config.toml
d_shared_expert = 0
balance_bias = false
attn_scale = 0.125
lr = 0.00989
lr_head = 0.0123
seq_len = 1024
Below are experts of layer 2 (counted from 0) of a mixture-of-experts language model. Rows are named router (the router's row for the expert), down (a neuron's output weights, with its number) and show model dimensions 0-127. Each number is 128 + 32 x the weight over its row's rms, rounded and kept within 0 to 255.
Before each expert's rows: "comes before" lists some tokens at least twice as common just after its tokens as in all text. This comes from a sample of Wikipedia text that the model never trained on. Tokens count by the router's weight.

# expert 31
comes before: "0", "1", " |", "2", ".", "–"
router [109 169  82 166  79 104 104 129 111 122 127 148 123 140 150 110 100  97 153 149 149  89 102  59 107  66 136 136 126 102  92 122 114  98 108 160 146  87 115 108 179  98 146 143 117 123  88 171  69 167 112 179 122 110  54 187 149 130  77 120 164  62 152 127  82 170 157 138 129 186 201 134 165 138 179  75  92 147 153  93 131  89  74  74 139 134 118 102 142 113 122 102 140 170 143 123 121 112 113 170 120 144  99 125 165 122  89 143  99  97 103 114 163 144 164 158  45 131 146 136 148 160 154 117 135  72 149  79]
down0 [ 96 167 187 165 151 153 168  61 103  96 155 173  94 103 176 114 113  87 108 103 105 120 118 125  92  88  53 126 164 152 112 100 112  59 124 133 151 102  89 139 128 137 110 159 118 141 132 113 111 110  95 151 142 135 145 142 126  91 109 145  97 122 119 161  66 114  63  75 164 161 138  82 145 121 121 102 151 166  86 158 136 120 150 162 207 127 144  91  85 132 112 105 183 136 159  80 141  56 112  96  78 114 201 148 144  97 124  87 108 103  88 105 132 157 123 125 135 154 132  79 188 134 163  78 146 123  87 160]
down1 [150 111 126 118 106 152 105 165 123 140  98 152 125  91  53 144 162  78 152  66 141  98 142 158 106 115 200 156 120 159 177  98 112 115 183 103 149  97 186 175 164 113 119  76 146 163 119  47 138  82 139  61 155 181 143 180 126 100 103 166  76  25 114 118 141 112 145 166  93 101 157 172  98 152  95  97  78 139 136 140 102 128 142 120 129  98 101 164 112 120  90 154 108 118 162  98 158  96 144 105 121 115  68 148 141 117 129 149  92 130 119 153 150 127 107 136 118 150  72 123 133 113 122 130 103 202 142 101]
down2 [149  76 135 139 130  99  91 109 187 103  86 140 143 131 146 102 128 154  97 169 162  90  79 180 150 108 121  96  80 145 130 148 115 171 179 160 143 108 141 150 201 125 125 139 124 105 137 162  97 164 162 138 100  99 139 153 117  82 107 163 193 159  26 100 130 112 114 148  81 116 163 133 100 158 114 169  77 101 117 103 194 127 108 120 108 161  88 125 125 102 105  88 169 114  93  92 135 112 106 103 159 116 141 155 162 181  96  82 147 102 182 168  97  84 160 127 173 142 156 157  88  99 138  50 123 131 153 162]
down3 [151  77 107 113 122  94 179 191 127  94 135  83 144 117 178  83 141 184 125 124  92 132 132 140 150 137 105 182 109 139 161 151 151 152 183 110 107 107  94 170 158  95 199 150 106 159 165 119 114 128 107 165 172 124 100 108 126 119 102  79  89  73 152 129 111 155 135 120  77  80 195 164  96 149 102 126 150  76 153 105 160 125 134 176 123 172 146 154 226 142 129 132 114 150 114 133 142 167 118 149 181 129 102 124  82 164  96 157 127 142 126  96 166 115  91 135 140 129 138 137 201 104 107  84 217 111 104 117]
down4 [205 163 130 110 139 141 135  84 144 114  85 157  61 180 106 135 183 145 104  94 125 131 161 132  92 149 122 166 115 168 114 169 123 119 109 153 190  86  80  97  90 118 143 163  74 149 102 139 150 152 123 119 143 120 141 131 123 121 129 110 107 107 135 138 154 132 156 179 132  83 151 122 134  61 129  95 163 169 148 106  78 126  74 106 143  84 121  92 112 179  79  50 101 120 136 143  72 128 152 108  88 150 161 105 118 135 121 106 131 166 123 133  70  57 169 152 138 136 187 102 102 141  39  90 161 176 129 157]
down5 [ 25 123  86 103 116 179 159 144  91 110  89 188 159 172 176 154 163 113 164 139  85 158 160 153 147 125 143 143 174 128 124  80 133  80 164 172 144 188 146 170 141  96 122 152 121 143 154 116 163 158 139 122 125 103 113 180 106 129 167 102 134 157  77 128 117 109  55 212  78 153 155 109 160 132 103 170 112 165 155 125 128 122  75 142 115 116 131 105  95 135 125 137 159 177 150 178 152 126 112 133  84 141  93 120  81 148  81 164 103 165 118 189 135 150 121 140  97 167 140 144 157 150  79 132 169 107 118 176]
down6 [112 112 145 113 136 101 102 106 106 139 152 103 119 101  52 111 204 104  97 161 156 131 141  65 129  92 139 123 140 130 114 133 201 153 132 162 140  50  79 225 119 146 117 167  87 146 163 157 116 109 109 112 142 175 132 110 136 147  74 101 168 127 154 125 128  88 124 137 163  84 177 113  90 136 131 105 174 163 122  85  94 184 146 174 139 129 161 209 121 146 144 107  87  93 139 156 135 164 129 128 147 143 109  90 156 106  85 159 168  80 150 121 162 168 107 131 163 118 134 134 130 101  84 129  52 103 105  83]
down7 [ 99  47 131 123 107 116  90 152 140 145 128 126 130 128  72 102 126 107  87 102 144 120 105 190 102 149 158 122  65  96 173 141 174 129 145 157 152  94 136  60 176 128 101  82 143 149 153 168 142 148 138  62  86 149 156 172 173 117 146 164 104 149 142  75  76 142 119 121 183 109 101 172 145 109 172 118  86 116  78  94 163 134  52 149  88 146 137 132  71  97 135 159 129 168 148 131 170 176 126 133 148 108 116 124 124 127 104 182  88 126 115 157 110 126 124 104  95 114 142 125 142 193  87 109 141 195 128 207]
down8 [138 147  54 112 150 110  81 142 153 108  94 194  69  95 128 128 174  79 109 112 117 127 155  82 131  88  96  94  99 153  66 153 167 148 142  92  77 136 132 112 170 183  99 109 110 158 111 109 123  88 100 144 174 171 102  85 161  86 151 108 171  85 116  72 202  61 123  89 139 174 144 122 142 136 159 142  97 165 126 103 168 123 109 103  89 147 125  94 129 103 124 122 177 137 196  63 123 161 143  92 134 114 147  87 160 104 191  82 124 157 138 115 150 144 156 152 108 125 149 119 165 109 164 112 107 118 129 168]
down9 [110 158 122 126 113 145 135 123 108 131 120  96 178  98 124  79 166 124 128 161 112  47 130 138 172 139 177 101 141 115 184 176 179 149 119 173 134 141 148 149 144 113  59 104 133 168 149  90 126 103  99 144 209 119 102 127  98 132  87 159  57 112  80 115  71 133 142 121 115 132  81 135 123 100 118 124 146 191  54 134 161  96 164  82 132 108 104 139  65 175 154 116 101 192 143 124 117 137 116 158 148 104 141 108 123 152  73 102 124  84 205  84 108 119  93 101 117 101 120 191  93 177 134 148 113 123 171 137]
down10 [158 164 101 143 138 104 154 110 126 180 133  94 138 124 181 138 157 121  85 124 147 100 131 152 107 127 158 185 139 136 133 190  69 116 139 153 143 101 123 151 159 153 127 108  95  91 147 121 149 188 117 134 173  88 143 172  82 174 180 154 172 141 166 139 116 150 108  90 141  74  58 147 202 104 120 114 169 153 123 135 133  86  93 203  80 122 136 122  87  97 133 164 123 176 100 128 106 149 142 158 172 125 177 137 194 137 154 132 104 144 129 120 141  64 140 171 155  34 105  84 121 132 141 131  88  99 166  80]
down11 [178 124 131 127 142 173  95 162 144 112 105  82 130 199 158 130 202  64 124 169 101 133 160 131 129 107 133  75 124 143 122 100  90 137 143 127 101 122 203 175 159 108 123  85 109 152 116  78 178 131  74  68 144 100 155 184 111 117  85 114  94 100 102 137 143 171 142  91 139 180 126  87  98 125 106 174 109 131  67 153  90 108 123 110 131 135 117  93 153 128 158  94 152 110 123 121 145 187 114 131 156 148  75 183 129 133 152 133  97 208  73 119  89 122 200 128 143 180 153 158 110  89 117 107 113 145 163 117]
down12 [ 96 117 135  88  89 147 151 107 153 177 158 128 117  75 150 134 178 143 181 137 157 103  97  88 134 127 181 123 102 117  59 136   5 107 147  96 135 108 141 160 120 106 179 119 153  98 133 151 204  98 104 101 133 120 106 131 180  97 130 153 196 130 181 118 146 139 108 157  89 105 104  87  88  55 135 157 117 129  99 155  76 100 133 153  81 130  86  90 154 148  87 155 110 125 160 116 135  96 127  66 169 101 153 118 133  96 131 156 142 121 139 136  79  97 149  76 107 122 140 170 111 181 147 152 150 106 147 102]
down13 [ 56  97 136 122  99  95 147  75 131 187 105 173 112 129  49 166 171  82 146 181 100 138 138 183  98 142 124 116 105 134 112 112  98  82  86 134 108 148 109  83 112 118  89 144 141 130 109 156 154 150 166 153 105 128 110  58 148  88 151 132 116  99 110  72 115 198 132 171  81 170 134  95 188 180 137 214 116 128 151 150 127 124 126 112 121 161  93 145 128 114 109 137 175 113  99  72 124 133 123 124 194 130 119 128  83 122 139 155 143  95  69 167 131 116 146 182 109  81 143  66 155 131 108  85 103 120 114 122]
down14 [168  82 139 118  66 129 127  96 142 159 111 147 131 201 154 118 111 120 179 130 120 108 160 159 173  80 101 103 137 151  99 140 113 175  95 139 120 130 142 127 131 172 146 121  32 179 143 162 197 135  69 183 180 158 154 150 119 119  92 121 168 127 111 135 154 126 160 142 176 111  64 184 147 108  76 126 153 144 176 133 125 120 117 112 129 152 114 188 135 171 172 161 118 169 152 106 108 133 135 165 154  84 122  65 152 131 100  69 133 112 126 161 106 162 106 111 101 141 144 138  87 156 125  78 182  56 136 109]
down15 [ 93 110  95 102 137 116 134  58 152  93  83 153  98 155 136 112 101 152 153 134 165 122  86 157 152  98  46  94 149 127 118 119 163  86 100 132 101 141 148 127 137 125  73 143 130  52 170 121 107 138 103 106 102 179 167 117 117 126 208  89 132 197 116  98 138 185 140  95 156  88 139 126 141 125 156 127 135  67 192 130 186  92 138 114  72  91  89 107 107 163  97  99 132 131 101 143 133 166 123 148 126 193  52 147 111 147 133  86 144 154  93 126 155 101 113 177 129 147 150 133 154 114 163  71 126  80 139  80]
down16 [134 127  63  95 183 113 199 172 117  91  89 127 119 122 104  79 135 184  77  92 187 120 114 149 160 123 122 170 123 161  87  97 135 161 176 145 180  94 123 121  87 145 177 143  97  88 160 181 104 149 120 131 148 164  97 102 147  92 129 147 167 104 154 177  49 120 148 130  85 111 146  82 159 110 125 120 114 195 111 118 132 123  48 140 142 121 154 174 139 130 132 108 110  86  89  83 158 125 174 148 155 109 101 145 167 121 128 172 131 124 135 122 208 176 100 102 120 147 133 169 127 147 109 138 188  95 134 102]

# expert 61
comes before: "0", " |", "1", "–", "2", "6"
router [193 158 113 161  98 106 126  58 112  79 146  83 118 118 130 183 114 139 151 123 151  73 130 119  90  74 149 149 145 113 137 143  85 152 101 194 145  84 151 118 137 122 166  94 133 155 148  53 108 166 141 152 140 138  77 157  77  86  96 105 124  88 185 172 102 144 166 141 100 173 150 131 140  90 151  61  75 107 139 104 121 122  90  76 156  83 109  79 166  96  92 110 128 147 141 135 109  72 117 168  99 107 118 108 176 172 144 153  90 126 105 122 152  99 165 149 107 184 138 126  91 152 166 179  86 108 127 101]
down0 [123  83 119 199 178  78 132 108 202 105 118  91 128  69  86 128 103 126 117 131 108 114 119  47 123 137  93 122 135 122 162 119 124 120 112 103 124  75 131 145  86 101  91 104 159 170 145  80 110 138 106 114 109 157 142 175 150 169 165 162 133 107 107 177  98 165 135 161 140 170 114  90 129 110 135 119 109 156  94 101 119 166 138 212 119 104 126 110 122  89 158  40 143 101 135 104 111 139  89 138 140 132  47  96 182 215  81 167 112 105 144 141 147 137 106 156 166 104 165 143 160 153 162 126 125 151  85 157]
down1 [122  94  73 196 156 162 155 153 158 151 126 166 157 114 147 116 155 114 121 121 190 182 137 126 152 112 150 141 196 116 123 108  52 166 163 157 137 137 143 127 121 167 145 118 109 132  62 106  78 127 145 155 126 138 157  98 162 156 149 131 137  69 155 129  62  55  64 191  72 114 154 116 135 155  98 114 130 113 105 201 188 101 103 100  98 100  80 122 118 102 136  99 152 119 156 126 132 130 121 151 121 140 117  82 122 149 128 163 140  69 190 127 114 130 173  76 133 152  91 128 114 162 102 151  65 133  77 128]
down2 [123 156 174 119  61  71 103 125 123 105 149 129 180 157 146 137 118 110 122 141 106 132 100 120  65 135 125  80 123  90 131 164 188 191 112 162 140 151 106 102 126 133 109 160 125 137  93 207  97 190 167 208 196 121 128 170  77 144 155 164 152 143 141 112 155 174 163 120 160 126  91  78 122 114 126 126 142 152 182 146  69  68 164 119 103 132 136 154 103 119 143 168 175 141 124  86 126 152 109  84  89  90 115 108 173 132 150 137 135 118 104 163 106 181 149 125 100 151 123 112 131 128  25 132 140 123 100 157]
down3 [153  94 148  82 135 124 203  46 197 149 133 138 160  75  99 112 183 153 164 114 155 142 144 123  69 167 134 150 176 117  60 112 154 117 150 108 121 112 171 128  92 159 139 140 142  80  97  94 109 101 135 188 101 139 134  85 112 149 184 120 142 160 137 105 158 143 120 133 151  88 104  85 135 122 162 127 142 149  69 138 105 179 145  85 125 145 125 148 145 147 142 115 159 175 186  35 139 113 127 122 129 155  89  92 157 107 113 117 147 160  86  88 146 131 136 217 138 146 133 131 176 124  83 100 141  83 155 144]
down4 [119 135 130 144 112  83  36 124 108  64 133 165 117  94 105 154 119 128 131 104 186 103 166 156 153  83  64 102 137  99 134 124 183 149  97 164  72 176 118 133 156  86 108 138  93 145 125 179 212 130 123 135 152 152 106 159 187 116 113 148 108 113  67 145 164 146  98 130 100 101  99  55 100 179 147 109 127 164 162 127 156  96 124 172 120 160 187 151 157 103 131 134  84 127 121 160 118 107  70 115 126 145 109 108 114 148  80 171 142  87 146 119 119 167  55 129 114 114 103 138  93 128 138  79 125 136 190  94]
down5 [145 143 115 142  92 108  98 133 107 129 119 110 151 100 135 180 113 145  49  79 150 129 127 151 155 127 129 121 113 119 140 133 143  90  93 157 147 111 129 154 165 132  98 119 166 145  71  86 135 123 139 134 105  95 113 164 114  71 156 103 137 129 142 176 136 145 117 141 144 106 138 148  60 153 131 127 188 105  50 136 108 104 126 154 178 127 109  85 129 189 137 159 124  60 199 187  81  90  63 116 163 122 117 161  82  75 100 113 149 132 144 116  92 158 137  89 172  36 112 148 103 164 193 157 156 179 154  98]
down6 [ 88 118 142 191 200 115 111 105  61 130 174 140 115  85 157  51 129 162 134  69 165 118 148 151  99 147  86 162  82 119 101  87 178 173 126  98 134  99 104 118 148 119  64 146 142 125 134 141 167  99  95 105 126 130 124 191 102 138 115 127  68 110 161 154 149 136 110 176 111 116 144 101 149 160 183  62 125 139 112 110 114 115 167 111 171  96 113  56 123 110 132 126 142 160 139 188 152 100  39 102 143  61 131 116 124 118 132 169 118 160 155 171 103 109 124 158 145 130  96 137 111 135 101 103 174  90 172 148]
down7 [136 140  99 106 178 116  90 109 118 107  82  71 144 109 161 127 126 143 151 118 167 150  95 124 116 174  87 148 108 139 138  64 136 151 150 157 155 137  88  96  60 195 148 117 155 193 162 151 156  81  97 144 128 125  46 141 169 116 117 112 125  67 118  94 108 165 178 139 106 143 110 109 152 168 143 147 129 199 127 149  64 150  87  92  68 101 129 129 118 170  83 134  86 104  81 111  94 136 129 149 123 151  62 195 137 125 203 148 119 105 110 181  79 103 101 131  93 148 137  99 158 123 132 144 135 135 156 108]
down8 [135 131 132 160  64 175 109  81 190 134 106  79 132  80 140  74 136 103 110 142 154 101  98 184 144 139 107 202  98 149 104 100 110 175 133 149  86 138 147  52  45 115 116 133 117  88 168 126 192 115 148 126 129 123 124 116 124 109 140  69 122 178 129 143  78 116  77  96 146 125 126 136 110 109 125  86 129 134 101 180 128 135 141 202 106 109 105  76 139 149 175 134 118 150  68 111 155 211 123 113 129 113  78 112  71 164 108  79 138 147 154 167 130 142  99 142 119 155 170 136 111 141  88 131  80 129 160 109]
down9 [159 165  77 117  78 109 155 109 147  78 163 129  89 116 127 135 107 150 111 180 145 152 117  76 120  55 118 156 101 116 141 105 105 157 105 150  99 163 149 178  92 128 103  97 148 138  78 180 161 124 182 120  98  73 182 103 186 141  91 101 135 145 123 168  86 148 158 123 154  96 111  62 104  91 136  93 162 127 112 146 154 145 180 110 143  86 135 128 143 133  64 102 201 165 104 123  97 121 152 168 143 111 131  97 153  94 177 104 104 144 123 124 107 184 119 151 120 165 125  97  81 164 104 209 125 159  99  70]
down10 [ 96  60  95 145 146 143  67 117 103 152 160 131 110 159 103 120 124 105 157 187 129  80 130 152 104 146 157 129  80  69 181  84 139 150 144  88 123  86  97 158  77 155 156 186 101  95 151  47 127  91  96  97 132  62 150 128 110  70 124 154 101  92  97 141 137 120 154  85 109  82 118  49 140 121 141 139 125  96 100 144 104  95 115 142 106 138 150 149 154 100 127 108 162 163 176 115 122 100 117 128 100 115 116  75 155 146 179 213 102 131 123 138 165 141  63 135  99 163 108 158 150  57 135 143 108 131 111 159]
down11 [120 144 129 115 145 149  69 110 123  81  91 126 125  99 170 123 134  60 166 194 120 127 161 152 137 135 134 130  95 179 165 147 117 183 111 124 138 144 115 121 188  61 127 152 152 112  73 124  80 156 100 100 156  79 113 152 123 121 160  82  76 111 165 102 104  71 110  57  99 116 108 141 149 107 200 167  94 125  82 142 199 101 133 112 114 131 102 116 123 155 160 139  91 165 141 121 130 129 111  94 183 135 154 148 193 177  86 145 174 124 152  91 119 186 117 136 152 144 161 118 139 129 190 117 108 206 147 118]
down12 [177  56 153 146 107 131  92 154 145  87 178 119 119 128 132 140 144 177 192 115 130 141 138 136 171  99 166 203 176 162 105  86 105 110 146 176 150 130 132 154 191 145 112  86 111  77  99 118  89 101 175 113 123 139 126 119 119 106  86 133 109 108 126 120  98 133 103 195 140 121 131 147  70 138 142 182 130 123 137 150 141 121 122 128 104 109 138 144  34 117 126 167 146 106 160 135 135 167 146  68 115 123  77 174 160 124  42  67 118  84  86 148 169 129 183 134 138 150 120 113 154 146 105 127 105  91 207 109]
down13 [169 117 133 140 169 171 111 111  79 102 115 112  87 176 164 106  86  86 162 151  60  91 122  92  81 181 133 162 134 174  77 166 150  62 141 128 143 125 145 134 103 116 102 112 142 131 128 163 117 143 173 108 166 102 136 117 101  85 101  85  78  85 143 102 149  71  79 112 199 139 163 188 102  97  98  91 134 113 149 197  83 114  87  96 135 127  76  86 174 111 126  78 104 110 195 146 121 146 199 115 125 159 101 120 135 121 158  98 139  95 135  91 124  87 110 119 134 157 117 143 123 180 133 130 163 152 147  98]
down14 [150 163 182 105 140  92 134 194 120  43 155 126 157 178 132  77 106 106 149 103 101  78 116 102  62 129 174 119 141  93 122 111 170  97  98 173 138 122 136  94 191 232 113 137 142  99  98  84  69  74  88 105 116 109 122 158 171  94 133 161 186 145 162 168 141 140 101 149 140  95 143 183 134 133 128  99 141 136 152 136 146 138 139 107 164 140 151 174 113 166 167 173 140 118 162 139 133 182 146 116 139 157 215 150  84  93  72 128 109 113 136 128 128 153 155 100 139 110 153 150  89 105 137 142 130 116 127 114]
down15 [116 122 129 140 123 163 130 105  92 123 176 117 104 113 161 190 144 141 120  93 149  96 131 214  85 120 109 124 151 122 178 103 191 102 105 107 117 152 146 116 169 108  80 163 155 108 101  90 135 126 196 115 101 122 157 193 190 154 167 152 192  93 124 190 156 129 151 143 134  69 122  52 154 109 165 109 149  79 123 136 135 126 159  68 146  97 112 152 148 155 158 149 189 165 131 120 133  94 102 134 124 145 131 125 147 172 109 148 188 131 191 123 168  99  85 147 109 146 157 122 132 109  67 164 138 100 127  62]
down16 [165 164 145 155 118 156  89 101 186  96 126 178 124 122 119 103 166 170 124 164 149 121 187 178 119 133  76 103 103 103 111 119 147 137 118 148 121 110 148 111 105 120 166 123 104 144  81  83 135 174 168 156 148 114 140  91 107 153  93 181  79 137 150 128 109 145 128 163 151  80 145 111 105 109 173  50 113 105 109 123 118 117 115 125 183 119 175 145 115 168 127 115 126 148 130 128  70 169 104 114 116 115 191  35 111 120 158 137 145  84  92 148 131 131  97  90  65 126 103  96 225  86 143  72 130 150  71 178]

# expert 53
comes before: "9", "8", "0", "7", "6", "5"
router [158 153  86 126 100 110 110 122  56  99 158 160 137 148 153 147  97 119 193  94 136 106  82  91 113 103 124 147 167 138 101 147 125  99  94 150 127  52 163 155 124  93 164 149 106 147 131 103 123 156  93 118 143 118 100 156 121  95 121 105 136  99 152 127  87 143 250 140  27 174 178 116 147 119 132  77  97 156 116 110 119 142 103 139 116 134  92 118 170 131  96 101 122 114 160 146  52  93 157 185  55 137  81 127 150 159  99 130 154 115 110 170 139  68 137 122  76 158 144 108  95 102 129 145 101 109 149 115]
down0 [149 119 120  77 165   4 122 162  99  74 133 107 104 115 114 148 125 158 142  81 125 174  78 154 141 103  99 159  96  86 106 124  57 128 175 208  81  87 118  87 166  78 136 102 124 144 158 117 118 111  88  98 144 161 106 133 149 122 181 126 135 124 143 149 123 149 127 117 119 111 191 124 135 168  96 147 147 110 150 112 169 132 126 143 102 126 160  94 123  95 174 133 170 129 100  62 178 143  81  86 120  69 192 134 111 133 126  91 136 113 171 143 159 101 103 119  94 151 148 108 122 109  82 118 151 200 115 139]
down1 [106 130 122 102 193  72  99  92  91 144 106 201  99 169 181 108 161 163 147 171 194 104 116 140 120 119 137 144 134 102 178 127 165 135  97 101 117  94 100  89  98 128 104 138 132 112 149 162 116 171 163 164 168 100  98 136  98 125 159 126 173 137  48 126 142 159 144 173  81 106  69  74 186  56 172 125 186 115 171 101 180 129 149  94 118 170 197 135 148 143 164 116 105 109  55  87 111 112  80 117 113 139 177  92 122 119 102 142 109 133  96 128 105 133 115 110 101 126 141 131 141 123 137 116 146 101  85  97]
down2 [ 82  74  95  92 167 173 114 147  84 167 126 148 160 115 168 110 185  90  90 110 122 108  81 131 178  90 108 170 148 110  97 108 154 125 117  86 109 140  88 140 106  96 134 139 101  92 134 147 122  69 142 138  76 139  52 114 126 138  94 171 108  75 120  64 117 125 173  65 112 195 189 117 104 124 114 120 124 148 169 124  98 166 111  83 179  89 183 118 134 112 168 143 136 167  94 167 118 115 139 110 164 124 125 125 100 164 175 161  72 167 145 112 125 130 144 153 157  99 175 116  78 145 142  73  94 110 158 165]
down3 [ 99 120 127  42 111 103 173 175 137 141  83 162 161 151 113 113 125 110  83 110 119 129 134 152  92 160 147 133  55  66 140 160 105 152 104 171 157 144 107 136 107 107 107  82 229 161 155 124  92 189 146 100 110 134 148  97 152  67 118 173 145 189 137 141  81  73  76 134 151 181 124 137 148  96  66 141 117 123  65 152 126 140 139 162 131 141 134  76 149 125 100 127 123 133 181 119 121 188 188 114 129 153 137 141 159 114 121 167 109 136 157 152  98 110 104 172 111 124 140 109  96 163  89  92 115 145  69 119]
down4 [143 166 135 115 122 141 132 223 148 192 169 137 158 156 140 149  99 137 139 155 117 142  86 181  87 191 129 184 123 128 120 135 110 182 128 155 200  94  99 165 158 114 135  97 121 145 133 145  97 155  89 111 164 132 117 135  88 169 130 115 119  99 131 124 121  62 127 104 138  96 146 161 118 124 135 125 160 144 140  80 119 117  86 107 149  47  98 154  81 104 205 129 114 157  73  65 140 154 149 108 129 176 131 139 143 135 151 116 129 169 235 132 150 169 108 173 142 105 163 101 117 104 104 157  79 163 158 142]
down5 [146 121 151 148  75  77  49 211 180 137 104 124 146 126 173 196 127  91 178 117 109  98 123 131 151 126 109 126  83 159 108 118 138 102 106  66  94 163 165 106 115  99 105 108 150  94 183 117 124  86 111 147 120  93 138  77  63 118 165 173  60  89 173 112 155 133  94 106  84 192  82 147 143 118 156 145 154  83 173 144 108 129 122 153  71 143 158 187 144 172 107 170 112 115  95 169 145  79 153  87 104 117 141 175 116 160 123 177 120 145 123 122 154 101 150 168 130 107 113 136 138 137 164 147 112 119 147 137]
down6 [ 79 121 111  66  85 102 160 163 151 143 144 109 185  90 140 129 125 225  61 147  79 109 104 125 167 138  98 124 102  76 170 159 123 133  99 127 150 144 115 111 117 103 139 131 143 150 159 162 169 197 139 144 110 153 108 161 160  93  94 123  99 158  91  87 153 123 164 107  82 109 130 103 103 107  83  79 142  94 109 123 113 146 208 180  96 119  71  80 147 146 162 132 121 116 107 122 160 108 133 140 143 127 146  86 107  47 112 129 197 118 101  88 106 112 124 165 164  67 116 151 133 132 168 137  88  82 112 145]
down7 [ 82 127 198 132 116 127 120 128 133 138 167 134 116 158 139 143 112  86  91 169 174  79  90  77 138 142  89  62 161  82 177  97  98 129 141 131  76 138  65 110 137  94 145  66 147 121 120 168 102 155 118 137 106  72 125 159  80  51  68 171  62 117 119  70 111 104 109 141 140 153 170 123 115 141 192 128  86 150 109  91  82 145 109 108 142  47 148  83 150 132 145  80 112 111 152 109 147 139 145 118 167 106 133 180 133 138  92 140 119 109 118 175 151 130 109 112  82 140 111 146 172 170  95 142 119  91 120 158]
down8 [129 132 140 141 123 101 138 169 138 130 139 143 102 149 166 150  81 174  90 104 116 187 134 143 160 171 106  76 178 135 110 106 132 132 137 174 112 130 141 119 130 121 106 106 183 142 156 115 159 138 123  96  61 162 141  63 113 186  98 172 110 106 186 143 167 156  57  83 117  85 189 120 136 169 109 113 147 141  62 133  89 141  97  88 162 173 158 160 135  88 163  89 143 112 183 167 141 109 121 107  92 177 141 192 129  74 172  90 135 115 119 132 166 138 112 117 174 142  94 102 161 140  48 133 141  75 140 108]
down9 [138 133  72 116 113 145 163  92 127  91 186 173 117 185 134 164 170 199  82 132 153  94 101 169 116 114 146 162  76 159 127 124 159 171 135 164 116 129 195 104  90  79 156 177 167 119 100 167 131  83 151 117  94 140 192 106 129  71 133 188 112  95 106 135 129  58 130  86 146 158 145  79 148 117 103 132  99 127 136 162  74 135 153 170 158 108 133 126 149 128 126 108  98 175 172 106 174  76 132 108 135  91  81 164 143  96 143 186 100 146 173 130 132 120 143 197 120 148 113 117 107 134 125 135 144 166  67 114]
down10 [149 109 110 128 137 133  58  82 151 135 164 159 138  88 147 192 118  86 154 165 184  93 138 101 110 146  71 118 159  89 143  64  80 134 187 134 125 103 122 159 128 100 107 148  97  96 122  96 138  97 138 159 156 142 116 145 117 114 162 128 138 138 112 194 105 121 198 105  74 158 148 161  46 112  53 114  69 134  78 124 132 131 134  93 126 160 157 135 134 122 135 149 172 120 154 118 130  76 134 131 145 137 122 137 165  66 156 185  75 160  75 172 100  90 131 123  71 163 101  96 106 165 119  95 115 143 150  82]
down11 [165 107 104  73 149 120 180 162 147  64 175 121 157 119 184 103 111 124 148 128 138 171 109 172 116 172 164 144 122 124 114 187 156  48  62 139 134 179 122 134 121 184 125 141 149  84  94  90 120 134 153 133 140 121  73 141  40 171  95 128 111 100 136 133 110 110 114  91 133 152 190  59 147 167 161 133 143 147  74 175 103 128 165 124 143  95 158 127 128 166 177 127  78 141 147 207 148 173 127 111 169 146 121 125  80 143  85 166 105 153 123  85 116 167 130 112 106 122 133 123 144 112  81 164 144 138 158 126]
down12 [103 101 126  77 142 135 152  82 106 148 176 117 132 115 151 110 140 113  94  88 114 151 110  85 186 132  83 144 112 156 186 156 141 112 168 129 127 105 170 201 112  79 146 123  60 109 196 142  97 140 157 155 158 118 124 119  88 163 114 132  89 111 130 117 103 123 131 130 156  69 129 166 130 127 174 128 119 120 100  71 140 224 100  68  97 114 128 157  90 124 108 123 172  70  99 201 167 145 143 150 127 132 177 108  89 124 138 124 148 100 109 172 131 176 146 163  99 133 130 166 116 111 137 158  44 111 112  59]
down13 [ 99  89 169 126 159 110 129  87 135 117 101 114 131 182 172 158  87  98 118 159 118 173  59 129 190 168 140  94 145 146 120 122 150 149 151 108  96 166  80 120 114  93  96 156 109 125 137 104 177 155 147 158 140  85 154  95  74 169 141 114 145 146 105 104 142 140 151 118 139 137  90 206 168 119 117 214 184 161 131 121 158 170 104 164 118 132 155 160 130 162 140 124  87 162 143 198  73 144 149  81 206 154 174 125 123  94 102 100 127 142  65  90  97 124 152  88 110 151  87 179 108  91 103 146 152 112 160 127]
down14 [127 150 125 187 193 155 106 127 154 182 144 180 185 117 148 134 135 209  87 166  83 118 199 142 141 132 165 138 119 192 125 211  90 154 169 126 141 147  87  76 115 167 112 132 131 137 148 142 145 123 136 144  88 122 136  97 123  94 118 148 151 128  99 148  92 154 141 139 118 189 171 172 124 142 126  94 128  91 111 160 115 125 120 133 171 127 135 118 170 114  37 125 119 106 149 102 165  81 110 110 172 166 130  85 135 144 156 145 123 150 113 119 116 149 165  92 164 193 133 122 209 152 193 141  72 142 120 123]
down15 [159 141 151 145 146 108 126 160 123 124  86 153 147 152 172 100 126 136  84 157  72  81 183 134 103  92 103 139 106 115 132 142 120 158  89 165 180 176 100  96 155 161 106  76 134  64 200 132 135 167  98 153 124  81 163 104  59  86 103 160 132 167 121 115 104  74 142 131  92 142 126  85 123 111 125 121  89 153 195 116  99  87 173 135 116 140 114  90 172 117 134 137 100 144 150 122 129 110 134 203 160  75 135 145  73 123  77 190  59 138 114 162 127 112  94 126 121  72 170 171 151 131 106  78 128 176 108 133]
down16 [145 125 107 186 116 131 118 181  90  45 120 106 172 114 102 200 113 126 106 132 152 135 161 133 142 112 131 110  91 107  96 123 143 128 208  43 124 130 118 123 143 172 147 105 173  96 158 161 165 107  85 152 142 122 104  99  79 166 112 118 130  66 137 124  89  93 158 154 200 100 194  78 149 160 154 123  75 152 113 124 129 140 164 116 140 100 156 137 130 169  92 130 151 155 109  90 155 156 118  88  88 132 131 221 123 187 179  98 103  91 143 137 155 182  94 152 141 103 126 123 153 108 107 160 120 102 107 129]